Experts of a small language model.
Size: 18 layers, width 256, vocabulary 4096.
Experts: 32 experts in each of 16 layers, 128 SwiGLU neurons an expert.
Training: a variant of Adam for the experts, 517M tokens, 7891 steps.
Below are experts of layer 15 (counted from 0) of a mixture-of-experts language model. Rows are named router (the router's row for the expert), gate (a neuron's input weights, with its number), up (a neuron's input weights, with its number), down (a neuron's output weights, with its number) and show model dimensions 0-255. Each number is 128 + 24 x the weight over its row's rms, rounded and kept within 0 to 255. Numbers have three digits each.
After each expert's rows: "mostly gets" lists some tokens that are sent to it at least half of the time; "comes after" lists some tokens at least twice as common just before its tokens as in all text. This comes from a sample of Wikipedia text that the model never trained on. Tokens count by the router's weight.

# expert 9
router:149101150159138142074132121136114119171123180120130143138117149119170172108088150097106108150129118125117121121096112099133102112111139142145152150109101165159130156123117158108166117076173105101111147126139145118129112156115111140108110109098138131129114141136122167099139145150125166171166120131119172112137131153172113120148148105124081135141123140109142163097113094084121113135120112162150113097140134118108137167163166108137124141185153100095133123111115102160101116101114133164092082101090165099112111139124149141148155165096159090090132145091143103127131112124109104127144091147166134096134143150161161157106129098107137160103175155163158144134140144142156117151119131130110118089121132076092147142138105115136148154127151104137124165103164165146159071103158118
gate1:146090131101109150132157165104105092140101052093148140147131141134086128117141170161124102183125131120158092140132152068097114114127148141098128142130143121100115132141163103128161177114123153127116153194090080093111125130120147119123136157124099151131153144141147161111101085146101136111142100137078139159103099165076131144200115153145121152111149147110137135150123128152147119127151146146179114101123113146145137118093139106152140160124138143121141162133126115118143114114145108153142158140137135136098120100117136098147147187103147120079149154155098137098127116134134163110142116153131136137125153133094145128109098142127108141136095103108138130082119104102130095162134131097144113157128143113145134121136088161140124156135122094135080169131118122104055095143127100
up1:098138101139126145124153156073096125130118172179135150111132081142149136147100097100143134115147090102167168080135116164133099137106112122134155102127152106117119103165141152159127135091188127114167124150133119142131112114088102143083114084101139137131141122122099147116142127168138115133120140184128133101105142159119129158106145081107101117158144132111144157121123142160087103118123116142120135159128122123140113174161111138103127129116136137131131094151136141139091110094090170159144164119112138114084109111170074128142099104118101150158135115132076102201129125128147110129123149094126169138144073121107124103122140166135145150106148137122147148129132151159102138112125136124120144130120142085138140036166136161163105136120111141122121146132115140179152148109141122
down1:086113132116143123167151111145114149133168160149112193124107097142145136126113146089121144130146104154152159133161145183159118153143126128145145131112160103121130117142125131146125153155137089142092099097123131135098115121125128093147108150160113082136114097143080110108161083096149106148141150095156109164145114141128165118121122137119148084132134152134125137049128157137137088122127160124094115102124127089132115104112093134130144155135114133112080162098118143153173143092117146139142112137074123107099104179152116123102114095119103143134175114100180072123135163107138085129102110104169161125126127111083105114170118152124130139117138173124119144115148158151126164115164113139140118135111162134144125117117133106116149121100085098101089129070114149111093128100130135
mostly gets: "–", " p", " 194", " un", " 195", " 193"
comes after: "\n", " (", "==", "–", " ==", "==="

# expert 15
router:148128132170119139122124121119158083147145129110137109137150153132125121128148114168132130093122153134125126100091095179153090110122165165108134156139127127159126094162152115139124130118155095075091157156117096097140121131158100151096105126144150093092154177104118128157129122119124137134105116114107183164119123109103125140083113133154085142133140119106131175101180164146147124099153115157071149154141163143163121137161169102104108160137121160133094123144167097119143112150110087120141095101123110142084145109126123127123140127149105173146120116151106136163103106107107131125121142158142164123110123139135184123135128088136135140125083122159151141098144097134149120108124067175163148174130164123111107141112129133112138144139138123134159148097094160091055134139156129
gate0:141149112131124118146159110077128120131138075101146162117123095164091127164157149172106150099117132124118082167123125160164168145146122112155122150138139151106123134090120130156143158136130104151167111141066152077147124159108153105096143169121143131152131151143125129143085145120111100152153131098136133088119122127126133173159140149159084151107099119147125180117114118106113156110156127135159125123147095126128117144118137118142134143131102149156123153135066132125149094091107096168170126084113162133102129112095154129099118126100146122186137117122149097144179145110069140114151100150080140123128104132118152160142111128115145179107104122115101133103139122134122116128139143111079127130106054130148112118116110150105142141124121179131099155129136119128119140194135157
up0:168121142110144150135115182133096112149123114160131104124141156101137120138115148128129153150112121104135147145108107125146112175083171112111120080147079143117098120105134103125111116157116112131134162128130136141164130155109125167156109106095139153098130155097119099146169134100116139088144088102155108189173167100166117142108093083122150099115113111150165110167104145123113092142138108159110106096121083134175158125105104130105130122085141114105156126115128088080157161131142106111117122171121141114150129124131117133123154142181128130107153151082162177111154133123134092128153135118163104100174121102097141105110152138117077144106117130147120109138129150147124140088102105154123114083126148093127131143140100083170127158097150165124127116125167133116131136168112166
down0:164129119108169089152095143124133117117093113107123108139118149176104130157122133123104136095134124151131153096122133140121140110132121122107084104109105147119139154164121128162091110153160159146116117173107127138133114140096087156119093123108155111134135113118116120122120102137088149097182162117164147150150106157123123150117112111110133120146118123108133144175117125101103148107199137163134105157153168158126117132134119139132127135136154137141128155145129113101105135160151089127128162152088117119109155111159075100111160155145139125144086115090165086128083088182171143121110070119171119124122110128118147137143128130124133150118146109122108196126173146132136150110128120158101070133147135183111182144096084072154116115147150139163147116124103128078129129127143108
mostly gets: "|", " The", " em", " It", "It", "="
comes after: "\n", " ", ")", "\n ", " by", " Order"

# expert 24
router:131142100160119136110152137115149096121125091134136142094090160090089128144140130136099076176102124172096143092147117141115099124143108141149115128108177112077153163124125106119154125140110116123166142124133108124158128137136104166085121133113088149166146121136104102159123131126088116121119090126161115155135131160092136123105162117123161116187178159129142145129091108101105169152143158119123129185123134118133141166130176115119093135116105155147100142148091118094165139150093139161139129144121134160105134153140109151112145152080134145071074181145140164107158139136145107143137145139161131174117102122112123123105093128093128092081074111161167144120139101116110111102126136123138129116112101131156115168115149131107123142158121145132160133136093108117140133152172104
gate1:128143137111097105148117100148074151100115095113101147109114123112120124122159125135129113152174136114162150068163126133130112075156098156149162123112102134130106106147142114131142096133083107143125108128165108101172104140113137164141127111171106157138137143138136128098125117140121085127141087116094149120122140133132148139123147134122124116146143107139133115156129199146116121172130122116119129109132083114175153137108155101148160126096145154111084155118210134109097172141110110153147136156122129115091109096113124147130179120095203144130114168125161098127144128145134120109117139104135133134136125163110154138094099132119154096105103179110098111147181099079117089133086131157144143136104149120102182135117115151109126143162140125132161102134119121099158131169093114
up1:101110099150128126105161099146150103161140135102147162158164134161117144136124124095146088153167109112191116121081124095118144110128119130186105077120114148112143179200127116110119120114173136157116133133132143128130113139107141118144131100131093077151148144094089120086139143138165087144134152124107127134123151119190123120100145128119140152092147118101138132099115118096115168134134144103156141126134062135131148130173090123128118049126144089150173101147120097152105090105156139122148135162130163132094125134149164117128169111125136129142120127139099123130116084137158103105138131171116162147122112127101123107123140103115099103144111152171097138117115126125135158133108153162110138143105169146107108119076120133152151123101104098143130162079153131145138127123136103
down1:136134106115128132149168175115148127116142115143107151074055121161143129102136126110067136157107126115167138130120120091146129124125176155111143143060152128079175181157138148096116128122136188111147107156095149108096123122123156121132104112142105098166119119131133108122167103131131159159165098136140126148152174135151112139129175140169111079156093114155145141150135122189124138136119160114162139109126161126125092152127086154122105084119109167130127130113129129128155143131133123097172143086123094161116137134115138142117143124153108189136116105146117091128088096116173142155126120118127138149092131139100147121143092139142095127106113093139151166115147094124135123107133111119148169121121117118154160155136120127129115103067140124150097111156145132111124117150098120
mostly gets: " against", "|---|---|---|---|", "|---|---|---|", "|---|---|---|---|---|---|", "ically", " 0"
comes after: " |", " was", " is", " were", "ed", " are"

# expert 21
router:162105156154176085094146064103149153113131147130113177096130114124138120082155105129085113151083146130141116163108135095140083107148109133105134151172130083140148129101112136113170119118115140173104104112116096117151150135150132163129183111092136149136172154134132110096143132139127183142111165131104113123147140117132135117166108104109121077149160069153135126127139129142110133164109111122121145141150098129115153113117110168130121117102134125130134121161137099134135085122132155134160133129165117135175139112127149104126154102192122151160101083146133137156085154150134137148134104118113118181141171122173185131125150157092107141088123143141103137165137130103144112081105126147135110137145145112073134119126122113119122114150153100152093107106123131151103153109128159
gate0:124133176094116123139136141165127088146113175139116128114148146129144161148145102122171167175125127137124143141149156096110143200118163129100119173106134161128148110165124140121108119103108168153122126086154143128156131137145144150079121148147122142133137059115128104080118109140160123110128137092108114117133155164108120140139138157118129079134134110107146119156140085116124115129130161151093145132135127150122094141126085104125109084108115123105154154086100104133157146136114135118138133100109137146119120144127195121087180092129138125106138142135114092105103144128129148121121166133121131097068171175127111124115142147089125115144122138114113157126098151085177141128159119141073063111165128101103103140146139114132113131145140126133126154169137105145114155087134064
up0:108129145140162147115117136141140114145079140111162109126131112122132166130137097101104095160150122115142160117073111154132128120137127160152163112129100141141151117108123156130055179106138141066169083140116100132103133107112189073148093108108131105158154100084114145146105158116120168136155104168109164108135096115127133113148116119112091127143123131122129142164122147113130143116138108152151170111149102136130127144110119153084074118137194126136143115152100151092111128150138128153166110128141128146100101193116067150104141102144142142119113144137128172090105147112147135139129159120092113140160107122131109114107112121111130099104157100161099143123136124162104098112122123135151140102148126110168120152152119126068118144073136105152144135123133123133129109166177143
down0:107123070140152132185119101142127096137160111123096135137126107157078095149145116108132076112089105123127126151146127147127120105145168152150168151088117145126134111127174140150076142142149147115161111091157128133179139173111105174057128122159147129106071122131127119115118121083168125112122095137129124090122125162121131110125125086110125125101128143108119106146151122164134150125116125154136157176114142146160110130132126123095138096119140182114127136114128145140114165139091111130123134158129144129099142147152095162094119152113090140096157138147120134097124135125145148130123051122076159166140125105126105104121176194103134126118140160117153109148117145144114121136129154104106114133099125117157120107152146102105166086149174080091139140159120134136141140151127111
mostly gets: " his", " their", " the", " its", "The", "'s"
comes after: " of", " in", ".", " for", " on", " to"

# expert 27
router:125137093158117125148120105111121135127088116140140154114127119094132169159107134156117130131126087104165131144127102158096124135114148091158125137093095108127142140121130116113152122115088122169116158112088106147076139109065176071141080107162105146087175113166130128151099104136125108091157073121118102113180083127092140123143166101138120116091113139129158127112130152111132156132127171148134119057146132113176145098107104117100162143116164101099114143166155129130110120128147116138124123141110103123147138124136126101149140139145136117113147127169093118189105147144142143104154157143149120130149109114125086139139097138131106141155136136138160132122159103111131078105156125167130138173126132140117151109148092111173139135105137093084124158126105153157119150135187106
gate0:140148172106087075154152121080100147100126096152133114105160125170120152174156148103127128080125126174144170133144147154160189112099127119122145157130139133080132089119142120126100156116103142149140156127093126136121102159118130138150143183140120103154096148140137088091098088136128132128144144186125111120148169107133137142155112104117101089136112163161178080115140131150137122124090121116115128101156109137112142130128116116112182105111121105123106162119121130115136153149106092127164123142123175121124119142146137136147084087138091148141137127178106094141149135152120142118141131144137151096115119119081084106147136134143146122134130109113127136191124139075142145115136128119128127151158119099116095119103120089149130076156150119117113071110111126162117128106185110
up0:145158127126126120130168115122113151077132135133128097150172106131116138161134137143074115113108152111125175157167157153115173099152135098104132154109150107107139089127161145137111100143070167132148165129133125109113151180140094167118117111162112101139072121131178130104147113133125147122122125149132093096111139132139047119073069121124159104133160144139151112114145093118111102116147130124120147121149160125120133127166135100098137115126141096160125130126110088130134147119155130130134143160141178102142145158160132132120084100134134137127139090125110194120159112109116165153161136122166134153092162121156114108128141128108081147107080120103134129092114134154097157089108152126154094129098139124120128113139124161154108126163137087143141119161108122142110143085151101
down0:135144108104123130162143158138143118159119074145137119130152118109145125139068118137114105140151151088091132130154133119138142139120172137137127134148134096128159140156095085149096129154163121090103156147156156127176127112067156147150138114179139157150167122167164118172101150121087096104100130171131184120140153117121132140163149113107127133137137119108123106130177136140129113147154140131154092163113130078136142111138110104137154137166106123129166146118128118130143089107129095140157149154158135114155123147149146115103153126188144113174096118175148077119144154098181154135141128131114153092144104140151122152138127103116118116153112095128132144151146138100116134134163147091114130114103192144104133140166108144106120127145121131095140141130108130090199088154104114
mostly gets: "ü", "ethod", " Ly", "ä", "B", "ø"
comes after: " B", " G", " H", " K", " D", " M"

# expert 10
router:157137095163119118097121124115169132149121167124107071115112164109107117127156082140109094083165115113115095128146173145151114106157122142118137088145115088141143136112129151107095118136174155121130099114169183120172094153157124129106156139073169138124097135073152134103125130134098145121157116147156137144141092093114130108135094153126141113162130107102086096132114106126128103162155158122106097161075149160102125116161137113126166126188155148086096132155153164098109158151129130138103114121105145158155118145174111150098103126131139143140150135084147111131118099133102166141141138114150118126139155092102110128128140160137104081160120118148133126151139144121120173127132139142112135097174164136143121150113118134143110169128115102139155118106115102085082103139105124
gate2:173113134122087149154175141126120133161143138132084089132106104073107162092203111129144107133141161157146120132076140147158065124140146115087133130134165105144101144173153118097108174161154160160096121124121115143121136105131091116135129134141092134140128130203109136134159152157128162131167122169106121136127132101145134097132135110093103146130164137128105108087149074123123074143119153150147139103099150101096169181122164153160123146124121120163109144121143155112088123083127114086137114130105134158135141090147132118120139138118130100123097136138123149110138146128099112155138133135120067113157141122095082080152111155123105129164111138107090113144116106117131133125184158110160127139138126122096129121148127123117142135101136136123131110133120108106133165104117112
up2:161142147116107095167158124167131126134188119110112112110057109118089161140181163133139183120165189164126132094106146140158148129123115130103143110122125112155138135138159178116094166129132138127142112119128116094128125133153117158145135073149113134162148135127107139124168113156111114161148097125100173156111128141146093135132149143165100147085157140129106125077117088103133101116099160135132140124147142107122143138099124131136151154130144129141142145120156144105092113117114132139186141143123122124156092140133129107134116178139142140110086159123149149084137148138075144150112150126120097092141115098114146100112107146143111115144128105071129128171108111115127102106110135112158167109132130112081117105084136145098117137109181138138106101083162132078092130120108103
down2:128134134129140149150131122117091150102103128112174108156114137135115116086104149158122109159141126143096109101152116128125132128131157134166129126105185126116128108171093152140153155133128149146130139080149095100124053128104143123122159112178124084098143164117083138159130140160169088113110089135128148118104127136118103103108184165169122117119159104104122114111156097146123100128107087117156120140118129125108102132100101101158087151114148167109122133117121161123115109134128172093148106117158168102080154109109093162098132127142104136141123141122116119149104114059137126143133085177132130137171115135092091086147139124110130117120153125112113089137140121138128170151151114099130105111119127123103104110144175116092102111134150109144171102156105143073094134124149086
mostly gets: " until", " since", " while", " when", " before", " July"
comes after: "\n", ",", " 1", " 2", " 3", " 7"

# expert 28
router:127100148118116111148120092101152113112098136117113144137060092153152151133133140148075134111171124130140097141130158112129105098162115097115145120117119145115096131148124135096144139120140084158181150124100158127149128131177127093179110136127127116100128116124110125111136141115152107109123153140127138109091143129100126099143088167151142117120117132144157152112136144141147105119060159153103123136178130151145163118118125093127136089133145101133127140132160146071124139077109142107101078168152146119161098154158129152130148111117119131163097122114149156161138152086121104116091081137082157119114137115136145097144170139112132171117100113139151102129133123141137173142132130113155081131109162156165151162124161111143118080119138091156110069131090127126104169073132110
gate3:147137097105137083156164122135109095153130098120126160090112128093127129122143115141123176073149134137106113117120150139116162144131138084147118108128137076102155136180121125145118168113124149106119160110174128128133109125114199131154124137106121145113134125167161140152072123118159108127167190093147164142176089112081115154131172138128111126150115098160144120104118128158136144130138146148101126129124127147106144110122123128121135111181080141104137140100136092111133157067149117120129088124110133158119157142116137101133166119106123143142106130138164158150124144164134141115120129115118113106112151163108163094111120126086120135112144142102137097118123104125101117114136128096094113167166169139117098153066105108147139113104092126166117125073158130158180138094134168
up3:135147187111104131117135131171148099105132125136138136121142123101092133127117116127118088192118144114149137134128138156139118157145163117089140124095138120186129138151121170099151138151104125110119093117090138173139165131131093133119158128145143121172121134134098126118138116109105176145131096165147123145079093087165098112146096132133134140094133171132104142142155120157116156152087100116154074147161117142118124168116120140136111132152121126123151116147153166136116121123100153114142137094150128080136132072151149127100079172174129123107113150087109110106135142082117164134099080122149156093136114113093146126141158147113118146122126152129174141134134177106090140115122083138111172100100100137118170121113109136124123120124108096093113166120093117074111164152153108
down3:157140162155092119153149114098111114083127143132118103154194154155149103155069143155128135107142207127129095129112178138145060116123137162136125153115144143116157135144112165166122143148101124176133135124106084126140156119129146152093141115122103102125126179093100122140166067132131100121125119137071119154141136109113120125195125144115118119094120077148143136110138120094131132092113122105105169114151123133141123143133140153115103140139124131152161128127164065104130164127134084146136125120086141086135185132106100103096173151145102117135127138133104117120148107111104123140110116119159135137133105099160137142146127135115138132099154160115088124111129125170092100127136158149133140138151134114091132149165124138144147141132132126165124125159160115160106109135146074
mostly gets: "\".", ".", ".\"", "enth", "%;", "th"
comes after: " ", " 0", " 1", "1", "0", "2"

# expert 13
router:127160143135109127157127133137106098117111102164104126184123168105127123163150147119161100145112124130106130137164156134127140109161075101154120129149116147126112128100107078142153136106094136159165130141137100136151140173050156110161156140098122126148121136105095156164128143155121173100156168098134107112130134137134140123159132138153142175116149136124113145160126151120157128084166095129119139115115122113141082162141130127100170110120160123125139111169119148131107125137165101137114158147102088118137146143126103165126152141082150153109111163118159137128113151097159128134153133151089110171134177144168130118125093148117130178115114127100118086178143134147130119155129124097074071156137136138135165132085124104154097095136117127167157116146160097107099132157091141
gate1:122187112137129114128146121122134080145134152124108158143106130155119133125161104113129129099139112140114097100125138144139121121160146094163124082092110144131116131157125087100127112129100125128121134122094142165098138156120131167123133173109144127169092175142127121164146121147132165129142159135141154142127130109122105139130126121104142130148115127122117107071136143113090111120144130165149141112118133114107163128132108150132128076144122129095111117136175162136124127136144102108082116127078155120203126116160159148099132131103123157134110112080159131150105145123104163074114105109094104145139145116140134107180086080131097129118180122134085120110115147141168181105176101165122101135135091127126135092157121140144091123147102084141104183136163131192166170120134112
up1:127176097103116126136129113126142094130108120130127145111117092109149116046123151166086092106161089122130161099184143140108096161128132159176132149146111122102158123181146111107120142147132092123127132140131121094121130127101194126111122115144130145097132134128141162109126100106132108140144156108130092173145120132159087122124122127085089135118147093171157135128125180159136140162121145168121143123105107212122158124097155114160141146133146148109118129135135120127139135151130135132129123090117133090136143153116115134103109134136150100143124132170129186129152070084105101109167116074108145135087145148170109123106117123132133098124087116135145115149152148118132087140098149115150150089117133090106082104113129112139120162164128153131119114149094166146148129151131108
down1:119133112136104133128087134158089116116132113142086144138130113096114173101105136148104120155135106095156140086144126130121153145133160125144113105151145146113095106113095162161101117181128103121093103155137114120142153116122088118125148131124152137147116136087150077127112124110096133157099109113129130133143081134099170136107148132092145125108138150097095149098135157109058100162132065135125115112100095121137162104127127128111120149151119141111126081048157135136150113099098135122153090136147119158141145136139143169128054135104124136104102112149089174129142131132103116129141135125114121099130094149134078119164131134151141120095184119121137167105121143143127132156113128105093149116134156130115132139154142139077191164107120139062175123143099126138144151125143115
mostly gets: " two", " three", " one", " some", " several", " any"
comes after: " |", ".", ":", ";", "–", "|"

# expert 31
router:164173113100171123103133114116145126099121115117109062149125140102080146116135174106136127095120113102136159151145155124152105133185130117141106142109113102142128137145134165139116155160145147151144142138155118151138134148173071137137101112074159180156107112125118072102131132144123124128142115114081126102118121098112146161116155117142164113114101105119091124128110158123104164101131117126073105080136095151103129104104143110103105126109124146151151135150133129164178113113095137141132159127100118137086110117159097152123108143115161124110118155111119084098138168132126119133164147118147157104138088165091169111099137102165081167137150117131131122106141103111135172110185106135175150082092140118127145131106091121114149105140105157124140128149158102113108130122100112
gate1:119124175078147107144116159129133079147142117151103104160105134137188129129153114150198119109115133141122132183112127094133098132101131115108088167113135098097130120136122092152143133092122124133115140135137141112141130151161110144130147142112123128144146149124116086130108117163110110164123143109068119155124136089127136095126146077094123148131121136143151149109100113090098102169120111140103178119128157117167163124089145141165095115120115134097134170114103129178109149119111116143129125106119150109156105113124127170096143142128136104161132155161164049103178158119140118128113136149148135106104170076194112119112085119100107144126161133145163115143127085091153134140162118151150154138106161142130125124083132093115144110137098126122145125155101113153134122138148117
up1:062118124128162142124160175142104117148134094140145116127134138122132127116175158163120106140148113160141142104166114148089130060146121088146138154161101127126150128117135112141162147110103150126124160090082096126164156132147114163142154114095134095153066124117128121134108076115128169153086133132135103114136133118114123153122100133111138109135121128165114163151116119117146144106150128123148095122096121141119134083142144152077110124095147108130120105197158153125108116151163114113124165100144132135126131126094124107146139120102141136141172089118145151126099131156145157105144131112168145145167181163098110104125093106141118139090137110095118138137124131127099135123083147140147162132118156102112120122100152169168149069124136123109106093105179171156157123176108113
down1:118155141118162139126094100148128139100105109106182125111145172112126175072165094143100150097156160132181130153106134162071092130147135150119136164150091091118136151149125155104145120130138109110134110157131144170126114159123122139139149115094129110160113137116132096112126089168149149064131129143145094110140125089157147072141107113092116096137154091114126141148138148112129121122104135127114153159138142137137130088119124162146165120108123099164144134132134168091125090124122125134128071114132132123108160139124119177109118101153121119151098137175104131116086103167090120172122133135149129157168138119151105165120080100138119176137087142103115124104146131144128112116119108145159096091104155153073148123148119136121094113088119126093122133135146115167090150098135133
mostly gets: " Location", " ==", " Genus", "\n ", "born", " ="
comes after: " |", ".", ")", " =", "-", "=="

# expert 6
router:100111155147095156185170127127125083179167112123141100147142144149111159125124148105161109155128151159129159117158096103134129145118155109141155123100138087089172132134094137117111154110137088099122168133119157127125116172105173167147124157096108072096135102163136129104150098136119108117132174114095141179165151148142135102105088123086166157182111141124151161125161134142120125119161117128107137140122165136096118114140089121121146131118085127169104146142105149158139141142114107129109068105139136136077165154142144117101096146171130096140115130130130156134169132150115155151143109108118127157169135165138161136133111128155114137133169129113117135125122145128175170115103090109121133099105152104091130141141157133127127109106147124148143078113139117155120120077136120
gate5:126134154128118143127103137158145110124145085095097129155115123153172092128139118130152095132124157122138108165105152133158160137139153122119123153118121117135148186120103132125124109137172144105150125131140117085177076101098106135139121137144154171140123111148149147114101113151083138131117128165131135151108087083111161109139127128122098111083171150139141134089131136113158129152157157078169173088093125091078127109116154138116182123121128165157139140103099125153110137189164154133156093165095153119112109112160110132100118060139119126125103121145098171117147111137122133144166122145150111104147162122116142111115117085159114141135132126175086073100103157102079124150126145134134138158124172102148136140074138091147150149114133141123127142097152132127117123117139125
up5:119147152143143110062123091118120156084101135147122133151110104170105152128122134145110124113110136118162137151111139094111117139116118114146103150131107145080123144175109124094085116122137154118142131134147097124160100085124151126137083106063146162073116144069188156116095124159140114144135171106102100118172155137132109112127143100182098201126127120131135103139111126139113138156151110139118135126089167108125124104096145100106066120113125141118145151128149138125139153137143099115117098162117096127131132124137105116088151120151150120129160123136143154143134121098119159106189118136150116099137103160134140137109116114131135154165158082180105154124128129107165076121118142153168123157170153097129112147115161132147141094122113143121144093098112172136129132159145138
down5:170111133126093104105083127066099126094138118161110140121172079145148143119076156162144133155101155129123152096087103120094160152150109115147144157115112182132150137157135154124164100071135145072160148190129132118153144122116161106182120113089129131109109169124134137095140141157127110109142119143132084124110159108083150108112160108104156109123172162155125126148133150119118122141119113133123157090141142150101127125140121149147133119140146077136136113091122091101152128152172123142099121147122095152095168112166127150143128097131102121114080177111126129122140136090139079117151148134133125130170097112097138117131129152112139122140100141168155144124116151157103128138118131154129130142122131174130085100146100112102161107128114163097139117158079131143120141123135150
mostly gets: " min", " wh", " el", " Pol", " Commun", " an"
comes after: " the", " in", " a", " (", " of", " at"

# expert 14
router:130158158103148117118146114127134118121153124084133172140117150139141150144100133123108160089117124173152149109122103152151098164117085107131126111151138114122155140183139092137148149168144103113098157173129173119150059147164146140191142124107107132079127117124095109116123145108158152120103168103065135148116108104086120130160149117106138126107100144175139113119091144185118096180136160165118105131155076145138143115145159131124137167148131101111143127129131110133154150111177123137151115141118164101140131108131122086150115139136140144122126102088145151116144127167135154124138149145146125127125120108171125116146168114087183138150129131094180149123084119155078136114152119104129101173087144131119125141130108131123133118117138136149159144106125143114184152145098129
gate0:137142148112110102151130146122140126090112137114098128103083171179118152137129113136094131124128151129115109092143154156154157144152158128163078100101141145122144156133107081166103138134133102093135138129095209111105140134134086120128147127116103128088113122140110137100124110126111136117112156165102089147152131102163137140138118096108128123143162174145137114101120152107145139126117142126086121124156123119105134108132124159123125140138112048157156127089104135167144151123134139130098137103100113148119164136112155072098115118138124134092141162126143128141142138137199121104120148133106132130095188116193114141132148112113157119138135152115110104168123158140182093104144140128121127132131152154139127125128122155056154119172081116105172117164103120119127139067133127
up0:114117143147109138135147102119148139133144118147148128155137112089154158165134150143090083116162114155201142128126118106113130157085116134117069139168100141143164092129124101106095122116127168128083143115145098176111138110130143091131146130087153135119111115096125125124161097136145110125150123122187144092118080122124115129142156152140104131143148134119137194152138111153168139099125139124142146176108130158064090132148138113127148109113124159110096129119116154141148104107118095125168131181137102130116115128143132163134156074145117168153074148116140125148109115151132152154153109098105165134141113148097112101123127179146113096130136095133129146122144152146094134111095105135129115066122127092143136100090130108169084126152166130122120161079096147138122136129120092
down0:114144124092125112084178134136099101106139174131147133157106128120142120131149139073159124133088109132144092100103140098131117139126137142100123130127126162122128125118128152136135164115156183131097133117131101139142115141151098123130113094123161096108154110092141113082170115157125170145122141114116135085117116134100125134089082133089131123111161139111129092125124121135164144156173123139107177074109135135105130172198128141097112096138160130142121129155134140116107143174140057150162107154080113150149148139142101139141137103101144140131088113113093175096119132138141142115140100133124116135118134155139125119100118101121158171104141107087174170122136083132084179176123104088118119131092124129114142139096143142101112113143147108169125101139136144161083132163114149
mostly gets: " par", " bl", "incip", "hest", " Leg", " pl"
comes after: " the", " The", " p", " a", "'s", " c"